Weights of a small mixture-of-experts language model, trained from scratch on English Wikipedia.
Size: 11 layers, width 256, 48.6M parameters.
Training: a variant of Muon for the experts, 458M tokens, 7222 steps.
Below are experts of layer 3 (counted from 0) of a mixture-of-experts language model. Rows are named router (the router's row for the expert), up (a neuron's input weights, with its number), down (a neuron's output weights, with its number) and show model dimensions 0-255. Each number is 500 + 50 x the weight over its row's rms, rounded and kept within 0 to 999. Numbers have three digits each.
Before each expert's rows: "gets" lists some tokens that make up at least twice as much of what it gets as of all text; "comes before" lists some tokens at least twice as common just after its tokens as in all text. This comes from a sample of Wikipedia text that the model never trained on. Tokens count by the router's weight.

# expert 11
gets: " |", "|", "h", ";", "-", ":"
comes before: " ", "-", " \"", " P", " Team", " %"
router:535467445448489504474455420423477477552498546463454449463517498397532520542433486580475514568613523488445545448575514551511513559574526499436477502558535521510476488510547474380476524524494505512534573522498450477471462596443449528448620481527551498583461393514485439474478451503513534443430566565448508521556559403544573573454545470542565514526494371497512522510459531512518562491472477545480525514501463444582555589433553495548487419527464452583523481477501487536464508512421479575475470476563495531474488490481518427534591498459483448598522548489418437458596501608522500478464464591494529540501491544532500627573474438452546521484415455600465483553481490574461468516582481560451555687487465489532504481485467541529510512480466351398513486497559485473563503464599448
up0:526500386551385508415490529393448514460467512526545455508478508483564571558523447523475517470626589547495519513538559560511531507509551492504549545506475510646522480432499551447481513553454540501515548511494434506557545526545431442453530441486414487474392479495461471453457488527562436485490552557498508496541481393529508482534468546458525543607420494447440601428486470614400564538529468505490497438434502521459487473458521528429507453431581455461500488450500469491485543480542619487448437510604559549485555472452530464531446496454507530489487544423446483447519496506417489556400567516524457529461493491473459430522457432510589507478483396523407593500584504524455490672479558473418412607592544524508490470460483504525454480518437438496581417563467515506475527475536482
down0:535481538464609639588536585514432477498538487473425520441508461517478443390540525427543509506432529456433490503447453458444461518462458517449647517584449445602503451567467489482501503517565480494440379469544521456415495503461515505477555507477517544407515509529554546446480503541540569486551522400508445483434543514477466443444526476593507370399519440503630469546474553477526434489509502509528520440568416529534458505425518525598511535473453533540500523521481531542539432472502581516501486371451392423511480520556400543455535428504514474443463482386491474429442520420531550495525526455446490436483473434470545504444452520575426528541479504467544589476500474559526458524512471495497526476428544524426403475574455509510482454562495607516493464439487398527521526543507510

# expert 6
gets: " to", " in", " for", " with", " by", " that"
comes before: " the", " a", " be", " his", " this", " their"
router:447546407518444528435464537453479482463531470544441570584571506443551461413424474430552515513647523478467440513535549441481497462459503544517383530571404489485487502601523515463504498519519618523449484537568544522517452555518567530503562492419425494580506369476539546453484545462469472454578498337505525420455535574475501568522578538424480521455484456446540467529548453584518469509497483527544471499567468463447479522471471522537493502510481571439477586486485465540460548471530443462465506571499528485554488570533440480543531574450564439504585440523505507547485573544513470515553462486472571485558526518481623562461445480448541507606483555437511537529446540523479492466595523593464573580440498575466519460495470510437479470448526524486453522601483429622593505492409420
up0:481540533569514494492374454460430505472471537541507570576421518533530446523490393485555459488513454494537528571516448563539537431463445454446459465457507405609483456478506513522541519569499399546421530443475530519409473489477417510419510477420529573512551507442509496459463518455479491419522469465580510502482454535518459401443483413466463488544454532484626441580539482552485446572530516508535466469482432472486575468468555494498422545481512552541517590505465529531526469532544494422522421510472455486567407498485618525418478651496495405495527480513450518500517493482610392408458449551563561591500493551451387568485476454523512484517455477435528419478498490499537540531436540470524466477533536540550403509447507458428472568432487473639522541569506460495550585595499534
down0:523446596458539474528480509503484386526481582505455533502400517525417486496495464559508513501515546498499558500565550497457528417527493517523437487566458523490497568516636491506481474498507453486559524501421543490407505465462534522467504488525558538436463438465443497443512472458489481481482449580514447444530532577483563455466513452503533390473520524440488438526530493549480531478615539427426442465486541488509512475481520504453453508510535543537566548500431569549513507551532493576471510555518569571507470421466402492559510400516589530541488523480482556560421474451360602597521474454326558518439465476543423459586428547441511510460516464455471459504509475454519503420506428660386473515444511579483459505387602510569541527362526442531537479410471521521508531559496474

# expert 22
gets: "s", " ", "0", "1", "z", "le"
comes before: " |", "1", "2", "0", "3", "–"
router:543507461449591538485427464518504480492571498506478474492536468437484528460496524504465497550469396482532498511524514481439499506489547562545514467424438511471479520439494539575515457468453455544429564377561512535493547526532515563552625421446426549414559551482457634560512569504549439479547524489511503524580533618484482496540476520529435471561563456520581424343434490418562453497504503459532501472422518494535427564378604430501495473457487432559539548536549490593535492497447476536480492431454458537539534581439549486578511463532515554594425470499527447442522462536475509546480501459458502526452434550379474447528534503634513564514478472500448520489462580479485509436589517469532563487438518432564444539483584454521525589546429419487463556417469517478408531422473530
up0:451510511537516481498568518532408522515579477488512390549564503520562501505458364523440464507477433545622540488488509500582475456585454455519547497465499505581443586456573572499433550514547495492439556497582465507382448569448455589484517449465468451418435527556541511488441498518472527457491511464516484535503518500513514500491454512502451469530619495548514463464558458539527538544531445422508457524559491450574487507579533470504489462505537457465463530452490504527464434576482461476539435503487439440460464494428582571448538543450448557554575416468530407570376532423507429551518622444563468553576453542557450561512484473588491529408535462492503526496456434605543402497519510444476497526496564535509650526518380500502460528560473444588459520530515463432467441593455556
down0:531462502392509513519553467501539484594562525578475576456536513519548553502546502433479513520455506518459496518454480484556457475463521435472552461543515513528556581578461579556490493362537470485565446465529538464552514483529589515430539499484562494527456489546564514498443489530468500543475489442479469531516685521529466513442485512512407598484552533501438524570499461514408532566508411464518486629493572565537503532541475601498449516550506449499546500529499591560561480526505473439541395502564535447472480439435454541494589475555494501481472586361486438539428465570419524492559462490460461504435480530511467564530444568598425590408512479611578442572480494597441505434453484481578490454478544395439447475484505464480533525540500569513495543390500444597498515528539486

# expert 20
gets: " ", " |", "\n", ";", "-", ")"
comes before: " ", "1", "-", "3", "|", "–"
router:545529517449657532469481445533546467541477534495431561570580440490557413470526393533441460507463432600503546503512555581438453505543442503478588414578445412517481489468563499439538492414513607581523487427544546493516413511531482547524553513488558523497568451502507476393564437513474586517518473464543576518491549567456504526478470563438470458547443531500537464522558552494589606443569553453381495448472444481501534517421583569534493433484553416477502530475462529500505459519447517569464610446567451454492431505524440480528425414532538546517499584542464442472562519520530487481459396523536513542516547548554555478479467478545397539529481497555580428535488438537457487417473590433479480446439505478518491563523493524410442505593452545537557516486493453478440562478515441
up0:496502469474572481503461458535556477477513571484483515519499608499481496578439529488518521503528510514442435509440532448534425484633496507469449577572489517520375501599487487460456481580481489393591564602486535563506464610527574464473534485509570492397465503387388455518483518549517533509481560452596512555587479569472452586417403419481591476470534543474490473469472532452520533472501516517540504529431455471504451514474461546480525477563600487536531473484449483547491584540473537535475527463467500553513470510478480532597541460529458524500489422495524434504445409544431524575567523484464539497442498464532613562504528466511550499491523417512555599500489506592499554397457516419500445578585473466447443515455431507473492475597424409525624521519470496529359512502429462
down0:568526522513399494441413522575454523528559455480485501494379498449551528532502606421524551499448547480434525602477497451490402530507459489394543587524404430510489518543469440504497484468498466476535537461415492526395549545517515621421470521510452513509453411514575493505557611482545425524417478486501465500429534458401585516560483567447518518530489587551514572568499572561476532483510533469463532541508503496522427507566501485473528505483488519498519472488517583511399398469503450446572467405474483463424561476524443535470467602507511472432420580480559588484444495553512514511412464531450612546499517416474470462537440580542495551457480470534537504485573428418526495589474458503493520465530574367439539493499491492479603509464483428503515414555497541458605455515487546

# expert 13
gets: " a", " was", " an", " his", " in", " of"
comes before: " the", " a", " an", "born", " his", " born"
router:425568542546511515482527481442483485409509493517407508520463517468548473525400424538502506558576482574520573439450498447490475414532439467468499527516468482532513528518483541533400516566575547488466550588394469437560513453509416515356482564502567469400459358539487517471437619463464507484556481576477564453475509515505493493473499555451484514491505505489501427408444512499393433529541510553533469490448400496406529488524515563511560531591572454476541502515550559452435578464507483541544499490488466531525486581546451506506535479437517502559475433530454474578596517502477461473522438396520496508533476488519505539461606442458545546563573517497598577457436533496591479410429485451558526533487468532522525547517610546462419565544614408437529504504474443461494378482454467
up0:555484449526464516540510473448607484469481550472485513467416527587440457376473575524357479422523475553409532446481477483450487580543517460543503447563453429441464540441447440476527517487544539500508494486540555489667381432590446558504498490433461554478462478401432547555497481572600469530445401577480563389556530513481527433481465553548498505440489507513517559490474502494497533520469483539432517544386544428443612442537523538523543481463591461478518519417544543476483463498453526547448543493501551491544438550481488463554538498522460509486544475463520590594384553511521496560568500555564321518429511446459496515509524506476488589502529501521503471503554503489584379504516565514418540507503609577480508514534516532496482456482481477507546481479476541474572554473505469
down0:479520439428414571470428482492496560524455481460442481499540499488463506491497461410536496507576593581537530484597486461557573460431533554586490554514398479561552440536550470400594534513565383525494606454597554522476542477508575513439491501405542533464510479537627441559501490481423465443566489552577426477532533484516550515563571519515535470515465411462505436441475474489443440558427574521522531524610417533485433600496479498520506423555440542490547529598565506466511484602579531497468429541459534465531554422531476541460439449483579490425478452524519567562462484420480579468532576421497533529471540454588433470448423529527456571517506489439480514498509585484496612491448474487500545459513396496534540496462452506516511481533448530499414445555535488512429539535532540

# expert 34
gets: "ed", "ing", "es", "a", "%", " km"
comes before: ",", " in", ".", " and", " of", " ("
router:485490586477466531523519502501492479509459528483436493531507491540453582540470530454537445546470507444492516500536495436460438464597525521503480468393493480507514486469516531543446600505526501553519519526443478556488460534473518496477457528428405530490501607648515654476587439570610549507557519588516480453462519586461524381497565560541485495508532493480411526519482593500512518462543514418508456498583473442575612487514455515491417529475483499466522410510563470599547506487598513512489441614603560473537481502416450425444410504507534496381435533568521596514529461504518502494511538501552527508459527459489449487495511429522492523452459542472485588559581537540526543512568370619566430455534522445455471415526476494586551586473532568424469504539569511456488427465541537
up0:511510528528463506473526413455431497485524537533556517505527470431411450519554478530472500529539539465476424521432492610409448581565462454421624631433472437525548441456531499499574517563541442543507455394532560528492481466525587475522396538499462514510558554452452511459517357577564427557519503447461455438441512525608457489638492480467523517404499505437432510525432522526461478499568485461536481606413534521553526488500562397480509453533523534507466514478438543531463596473477484456432482452550460464496539554419507448439525492524546604520401511478555392552542477599412521491545495424461518501519535524511523417501363482500474465453518518479424463484462548567591532457442539430518434551472408501524558522479415500550492496523475453522494423542504513510511535514516496
down0:512407424568471584577460549568509522457415448454486551546548464486509457434542523465477459531622623570600468596537422541571520459420567525519598389559523532452491474472482502545570481472502528454439573501467445475450543465500571479537550465553627568455521564527517482456531557450419484439484503478534427506556489516528504455504529432546497372452524518484562479468527414523506474520494446497401539582508506543431548494465469403498513445617478488572455452433535491553487528583482487408479450445528428559484510515413518500584451471441425504500546476422485535428471439504557562487479457560538566522493507462630447434425541471476545535506471500420545574512535449541447403512511453521447514571550503492426437521435527525511449430531511475520463534466422504506497570500490491

# expert 2
gets: ".", " (", ".\n\n", " \"", ".\n", "=="
comes before: " The", "==", "The", " In", " He", "-"
router:467541535448426495472444517501499490532473517494569527515558525515451469560510499496458521451471531424443545451521422533512459418466431516495518449499505399487543427524482547516618583444482544552478604419451497418488515410512504472533466499505580465527521513467431477414483513524460482483489586467487613517564487418536607488519566438564400515565644499488510570535453519446485485488422490554592427538521494534460564517458518504533560525546420592431443563502423467550526474509565452450505500462500511518445510368536413537522510487509600475528493460466524573471433548531478553544536445371476419571468539471538530462550455396404390442488466497412469509451589438410504445438497530452507531455534469504475525480578495555419468510515529491489554539495574434535630468475520519
up0:548476546494514508519481436487455502579522472544421602565547499485437506532518588631537404476431423480515441389422522449493444447507484538463523424515583463560450415423499474486508578559467421494500492479585498467402523517480461568526491505530593509442569554472554512467574454425463528572486570504425461620497523504517570477453489477503472496495430406535423534525441511475522464483384516523587461495487552573487575549486475493524500524445473542444466430493522439613604482578445532527541517491449504434467406503515519458430507488485540438528484456424426443470504576493442469420584486554508554535537505511490406539488526390536521480562440460560558536453459530617479434540523438505378476471507471520493458496529431432519618487501478413555429541495511510469503517484447537
down0:509550441444509533538579545465573451454487449482553454403468487479485478473480607463483524481494469482482548469540521488496567588529464476484543480570443490483522498567470499546471351538489483470567547511490527413586521439491534509431481511468490522610473482531520475499506580562474522448472475477513521433462495564596544586396489529534555495524511507477494541495548503627434467532573404462549470396568551417578472496511514533536446555518588479536528549531445525463476534442571526436488596518541493526597552483572456497560507499461388516464466388487553485502546457527520518481561455362549445554486566541540558448553469526515575501538528515486487455612545448494538550392439462602591584506604503575484532528521556416499375522504519595458497486485452502575569502524470441

# expert 9
gets: "1", "2", "9", "0", "8", "3"
comes before: "9", "0", "8", "1", "7", "6"
router:544590439489493496522518516562490512539462565502506571563433621487526365437559469401400474527475462470410572452513481533550554482561483463556563497444449567463502545542532513568535565493491437521503444488558465421527470559480535462423464517465587576588472510469478478404454584516516410505442488452495581433452516499517530486573455544437537525444500569608456439515591561553524476509462443435501532586482525452497536459556506472498499545477523495505530538523462572430441448471478436394501392546571440583459501504661490526518586570419455445520448510575478556498512489538491579506519560433547469530460562540449573464505457502541492463450603456475454520490467426436520438413428514498561419550509477570526477478495486442451443468491466427499547531528432505516474505594473546
up0:509518550468461521507628521598497452420500523500560497490554442413427442513524498433507527570494439426454405402555493462527549549566512481644548500445496532603446543497497531556578444463559555543503538420432469409553494435484604546438500539516501530490587439554484449490510451507440493419525573458441503513528525527453585498463499478499459529423533471541465529517425425388520570434448456546605476489512478518536565505534487575536495561449467453553498530501567537521488437485526552430540528554449519601492509489525476474471531545454510444537459530416491478530487508548565466548539590531461493519473421504436478505455395464541491448526453455579468543409517535529382527513504376453531544565447431533495457482507584545537517496469562440552482464501431511601430387467456563
down0:399475519571496535478535456476485405434406494452492483504459569541455519532484505474499575470515459491549443551499540536489570493441416489464451603579412565464473444561545449552497620533419453521515585553470437566537475541449519472450437557516463528557395432540540475470450451473540501454519557531500555518627479533466471546461539525502468469581414474489580392440458483452532506566553448511534462481504486459524505427538523476489453542555531533436505493480503495413549515603462499485534380566528431506450457498457456487441497513528553457521375553610543460497573515586526502539494481448481455544478477452483506420475502510446542448452437421533591500603519557594472453394468493501507614545552539511536503445486567535549360543506556462476487487451553473596525427546465481

# expert 39
gets: "ed", "ation", "ated", "ly", "ion", "ations"
comes before: " to", " in", " of", " by", ",", " and"
router:524415479503422528492488457457497501448506468456540457471464566497432492492371606536532435555552469560482550587512508540536498435474513527428538555424526451467520504597458441501429561547481612471433484527483551572468506534617486455423536507553452485462459508471535481553445455521537450429437451459451496451516490543501490491538500452518443467419457505515462522573565508585517498515567544445529473468493551496406426506450448597539456500560636549387470433466518502539386547514535498597516460513503532539591575413452569510454538471564505458471491571471525561533424501553470556503522468539520489454559537538487437432440466654559428512520429516469458517500544440516461493509457553585603605568468555451488618438486526547525531426515519568476436538536487494563522457453458534
up0:519444584493425496519472538485498516538529607466542454526417436508501502537569377502481530524509507476425427391513446474503512438465492492513403480501513577580529475533509493418561537502491450504451487509555510587457609468492432517559481487505397509510488510415446563476566467547458450506441534475505505504436553508500496533460481589495580497464507481533533447499526551444557615516513435468396536382562432464438460536394610467558501489464509502463466531542564442456523505458532564549500601504553540487424444486431545453499504501427525427444560458482478595569498494468498559527518468478560458481528566482470450531621510487527477539486679471494520557529494512491534489567523458630521580465569495504499452514460470420634569532455525565500401489564548472537581459575518510
down0:577538411457440489583498447492542444511476492511402509554519556477480544512500479493541499568486427499547413527469503514525511495449565426578493517492607591473416476485489484429454530592551551444442522488584572522605582481510501518544507481492521404546543408542606487529574559497494475521483421432521482560486544479472596519513399469481429441449438409569563512553441542484513463476542617438476498525522522518429476506536421572538534505589499489502524623540537524433575537543656505546448534462431474521475529577539519465569539435490497620546494492377556470439584509521507505385508564556517478537574591508477525568506479587538420553498542521521446515489544571434451551546516564476512501563514479508490498524440483503457509455527526551535493533486405532537559458558481516

# expert 24
gets: "0", "5", "6", "7", "8", "4"
comes before: " |", "0", ".", "%", " |\n", "5"
router:531504489467539532550424512436477526514452453500450546580468465467551482478541484474487471531489545469474409519580532611532506548507427533421461454410402543484563451605486498470505441502505439494483484488546499525546439525462427568583456538473510528575567451519402503406579502525553440483471456482397433559472482534467538493462543517460622485457438527562500458545521463519442542488452428426496542539562434507578442554501617438474586505467517549454494510527572585529620416452539538435507555576511514459519515498530495468450448422468567468404452552511510580421473448526470488435503534471481518457525505436441413444413428480589500500452494460540516452572535528535472526522475439455499429578418520540588535386511560442517435564413455498452607470479563415493469460533545472
up0:531439556502417522550529502620505490487515472505472556520442459565568479494596437466568470465376479547461483540546441528518523510541557397474504542575506552468506483485618522523563565492501494523531552560483550485489483526585518532527449508636477430520507422457510429528471459432505547457499547534481492468482544529431472505505435459509518447576479543575459537501589427447625454457422554408534460470535518390372484528531451401493491557413589557408549577532458493500527602501569456465470440490499470516479479544469529525505503574530561486547519483395508547537478474515521479559492592463505493381531527622461463546465560495504514496619605511529555511567507407513442517529509540444544527531458457492471509489480429512420526510456512443476428428427374512543472508517467531
down0:374530592479394442517430530548522528539478472503387479578519507508496497518555543651564485469462454397501479496519513484522439508627484428391457587440417484581413465463567465564537471546457483454409492453492559487472478512444456524511517446507555507414454516440490544493463516507560549518510474505539480561482508515541518534454409602489495486457561479521444531458498511502585433442552503535578475551578487550547490534558422422425444482509435456502435485466497430350579422513505445492441492573447473490497495510398497533529530538558616509509471544492517435545542569478427542583504448507523468520415482508566509465486509452457519541597522521465454558529488519481571460472479584570493451449496550447454407583517502479432443502603514540553518482538466519437509508510614472

# expert 29
gets: " |\n", " ", " P", " —", " N", "P"
comes before: "|", " |", " |\n", "|---|---|---|---", "|---|---|---|---|\n", "|---|---|---|---|---|---|\n"
router:465560435462585525444527507430456486511438418445596530438457440426545464439494400483534496498474557532553449471524533475460483469546508497527517472598488449543609619509503525472591440483420378511416521460521453471520453446486477544450589462427433529578509461525503546488469398545552437443391549520544509541524451457491477513461528495447529500467495489465468549485504356515485466486580537557459464539454483474445587569462529477461548482478470415565478546503404453501521536458553519466436483442611541504467467459416519422526447439390530456511544524513538424561520557533488504370527488605528512598562425478523462506558499394562482488418487444616483488520578517527438510545442447419486431577488575461537460584548467454461492511499456456495532472479530533512494532487479476
up0:531496515530508485490668469584555499567474488481566538610487537519549471549551438522541506511517387557574447575440447400499435584430503488428551539584548488508582542484509478466586588456489498550440515535530598535504537495494570449603567486443593572589508456489488453551514557524543473540485482341423438442584557550455602516449517471489526455495505411472497493480590464474569439545482460441535563559483468479528482505520517483405484501441563500496496549532467401503486458446514554456521482590470562511497478501476585499501455468494484528564486468490558551518401466501537545595523532545468472475502525552493478496479500421579380536524545493551481384503486494535482468529543577594436464503493575507529513485447529435549548446486379518496512469420540477519494409561524472
down0:553557460476446488479623516505535437534475509459461424554478489510513448516409428468483433577486523555548471389520504559519477528551431529493488465581521503496539554548597519519465490400498591528472460515490522414491431486438517590506495447526525545566465544509555545576546545481425511479493468429454544399475521501499442436558542540419542484596459575545579470500497513527487557506468555576422480533526447420612656547547503460429535488466508513527492501493399495562537408419421541458441530480493529484537511500502417541544503528532413457587589413513546479444552563461553452518606579462545466544464444488514557436468562526492478493444505456484394521494497450544488465442619549475558493465595601505435488460568460499585571498453543423463504526527468466530524431544507465

# expert 30
gets: "ia", "a", "ure", "ion", "ine", "o"
comes before: ",", "\n", " |", " (", " and", ")"
router:548561495472511542489571504556524482528520539447517508482510510482468503557387561527506507426497599563528498592509538450464497510614532557499562564485607469428472456437495533502556492532575534434435573488487454525450586519431485532523495538549498509431457557491525536535558517509528595464518473461483505529417496606429493470393515559463554486547431618529522485432513552464502383468538505510425561472463468471560547530492456568551508499482452500432476469442485497546566456582443519476474554511575543506498480516397503476477513549500434481514381564455389464543395500537519398446508470458518487483463542434415453521403528444496447561495536487453533424499451453506399431415607489549395466517455429533528563422522500493589540378573530459450485538461503536430419498444562527
up0:429497501525546478439441496464459496483432503489510468478509426473377489503500537539526533419595474546514452436637509482484472534595479467500509444509502410453451472537409542578469436582525490500423350512539540478506449483477428466469457523463387485624533470525534560502557490465573590448499424579516464571501475502523419556420432503523467496454446536538525531559545484557540510536497514466458479573535582433524428460535632535481528471553571524538440439455470551486521475497618552473553573490529456449524613474519508538550490575402546455556586490478467514494508511538515527421453422416463506487458537559504502466455447478567429445514520526570567525552487534508556564432366479530563493514533552527543542485466568512507516469416584453565505525494494430504441478590554434
down0:494505376519447516460587472447468458551619484515507505467422458416486482447528544440520425557548447509497513472396447511401544407426422566448494559445532471533562460525593518477527572526461456440537508444465511614443575564512507483515440457649464383485510502588511501474567504471487498558480467448489553478514625437462486585503554518453500521458492381484433506483547443511496466512510488444463554443435531598467521439405507452489493530529570551446462505548462457477599446475511419509493467506436605422517450484575525525464639473531484478485517545452526542485532466596490548517507535496439527590471488477558516526502587548556512564528463531503590468497453564453395480497496444455533489468495504439483410484559516459444456561408537528562445457454477483507429501456485477

# expert 10
gets: ":", " of", " ", " in", " (", ".S"
comes before: " ", "1", "2", "|", "3", "4"
router:455555496482540517498443454511474484558464616499424466417486475627498558447506490532554512528537456373433515471496546515431456582586575434493460427496530572423523483587603537507463521512509440516444513505483488490481476485445534549526473449579470443400539517416563474409515560514543517512554600487544508579447537542487576515525477511491439501494543498447585456469426507558390429449446530569516457493499557445495535510534476470469397511558471430580462629517440524451527470479457609495501475501546408508506460472500486523529484593561543547446476478431458566474491433505534480468457499501474415502440445465524566579586451454520469489479539604520556364571448555598451499448424498461464451520468563441500432524531480471497552545569473447489580496436495435527434462418455488
up0:517581417551488516536526492538475511448491513507417511463526507486566506537479509475431504455528549507456470484462546496447483458483497584552518564418552483545516442476511537379459488477491426478539457509495482485443518397543426478535519532522539499506563605506505493592473497487494501484400590605579487478543504397487469528453504448538503511490480456526559579584514469578419453524479607476418434477464511532448457503526482421444521551580388395582485529494477525517479466440495438415610467505612473386525415463432495553500622575523472479530501479490488516538504540429593505491501504486373487556626519495525460487499496510507517530428492619530563580357601543508455474516408454455461563433478467534438463504510406477526511479463495497525457530455469507415460470544400524
down0:524456405464567584483492471458486454451487412567515469435534481466504546544496607422408452527426535551579456509499399458485483505620499595442501585444533513453511470503458420527492522486535563532513547540540523497515347496489428434552506430512460529676462612355429454523500490628502514527460476433557522599411435493423535444518444399489526505574512474433490509469470531474562494510443511504545468456364484466406464441469485450458494496467520555534479505557571520464508397511509491496511521513483443524436475513406476557526488496507449503462522568535476454527465485510454545530553474553450525557525549482465489483490487563545552515443586549546508441490566535448538441466421547506496473505500478510435510497392514493461536528522500589433522515446531537637476455492524462

# expert 32
gets: ",", " |", " by", "ly", "),", ")"
comes before: " ", " and", " the", " which", " he", " but"
router:555501538456603555461533478517485477493429518458543489568475441502557443501551455457548474528523577473484424523498633464416504435470509574530537495506480527385484484476422561444446403513419462546468568450460483562527397537594554468476515503619533414564525456549446598533442526466473483462470521520500512577473491516479455571408521421461588455429464570490541464418540452427507482470496526555528401483470488478499538486424603480497504468625540434573545577522513434463466525433480509561481563416452454482475449537543534475450533500568576468481461446565487507551460496499464532449563488511463504563544524519573435484544378533465404591602450556606497536519444448523503501446496436541523446589529539469451509544478497468473559496525528556458565506447547461509571579528413480
up0:478479581556490489467447561493448492583508544548482437556499492487481524559468506495507469570561474473379494467493486490435487472551587439588462581466575530508482481394523542505567524515404426564523488480513604513472521558559470425495499496421477467473508581457452480512441447583482508551463401454482470501552426378474362602509448490518526509446491470431408555425557432507512470443509529455549510533446423470448541538455511584455620511480458500405522486544472536493482466466519565465550517506429525578506465466458562442476560552564508439408549529462475529430470394448500517524478473432490540496545453471454454483494487485488581474566541492503481522550493527461496497534473517550603372500424572474490571500549396508543520499499564572566548487545501572488612519641412478
down0:470343485485545504522521568418486587388413476504494417561529458480497481445525542527483575510537451476541464573446550486522548535498502504545461418509527518628524540535546491462533513439520568398458532606490597546476535555493557539496552458526449535526567456503472557481535548510507426543463455513498520474426478546542455453556549552599409472401385458464549537559471633574503430486495494557470526463460524427437491438604530499489540463547508426546483512456499428482591415484608459583465481563504508518523504477466507432516464496509391440474465518499495480487454490454567472509532455489547580466528515537432464456521526433668506524491523510563493491394514497552484502549541499579393557398454551517459486471508509574596468492512530565472493427489542507556521428475535494

# expert 3
gets: " ", "1", "2", "0", "9", "8"
comes before: "2", "1", "6", "3", "5", "4"
router:523573580473464506472469542530543500505433437457498535436410454463502516457558372501399516478459522568514511553482549501458609571457503451516518523497558523456505490497543480471504475480487481531509509535591496502589469464470517539570509546567549551615415483560463488554516499547467564473387555477496452543527484408509448559387454561554596488460417557455585471544540474568521562486467490494466551484503497503497451481506525468506513577538510466480487501533471510462511418514548559493482449519471506524460516506444523442508496508494589423561542539477485468478535565531518440560606582546543644544626387501581493407497524529403582489554483418528369413464452482497523434481499471541564454500586492531496576569497491368549455488510416460499566390521506526528503518442397557
up0:429553410479612510491507489545408513461428561485486509494453581428539445534470537456536496447550601533477380564464509596554606474539586576577495452472461461447426508546454589478438502514471385488393508488519520521483497566547517503441484493414498465444524511462444562518520438504488476449487388455567532436508482466454606513525370531512520470472469426475585439534487531504445488484423508422492584464526420477509444455501508459513525458506574424458537588525471533485518467521464471421498373512521546412535470546535486562462468519496446518467474489487536477534414469467513535625458531513502454495451529495497420504496511590534423410444540581465381442515405529481437510541385538531510486540526438512526557582509437505537530530526457506513500464621571469486480495554463487
down0:470528448456613507528509520550438498580538414454477514549489510520601463456550518566576493502597602471507407396466399545421501454480477461441546458518563511514490486435581451485494473504488496447524586489516470452578596459447484477529532526594501577411479502499500423492471412541471510576571427526511499593502549480406515515533465465499504468416479489460546487505513492333597527521592564533505517557482531452547465468539457446490502544509586522442496553445376504561421494483551537418535445536443556519508513558475554466549440424423554434447477494435493423488416546526508473536535496432449452480499511530545501402454482521526545536376390507522489467517423525477560491434589524593498568501503519525469504497443612515446508483511463594493461490580502498411502516501523517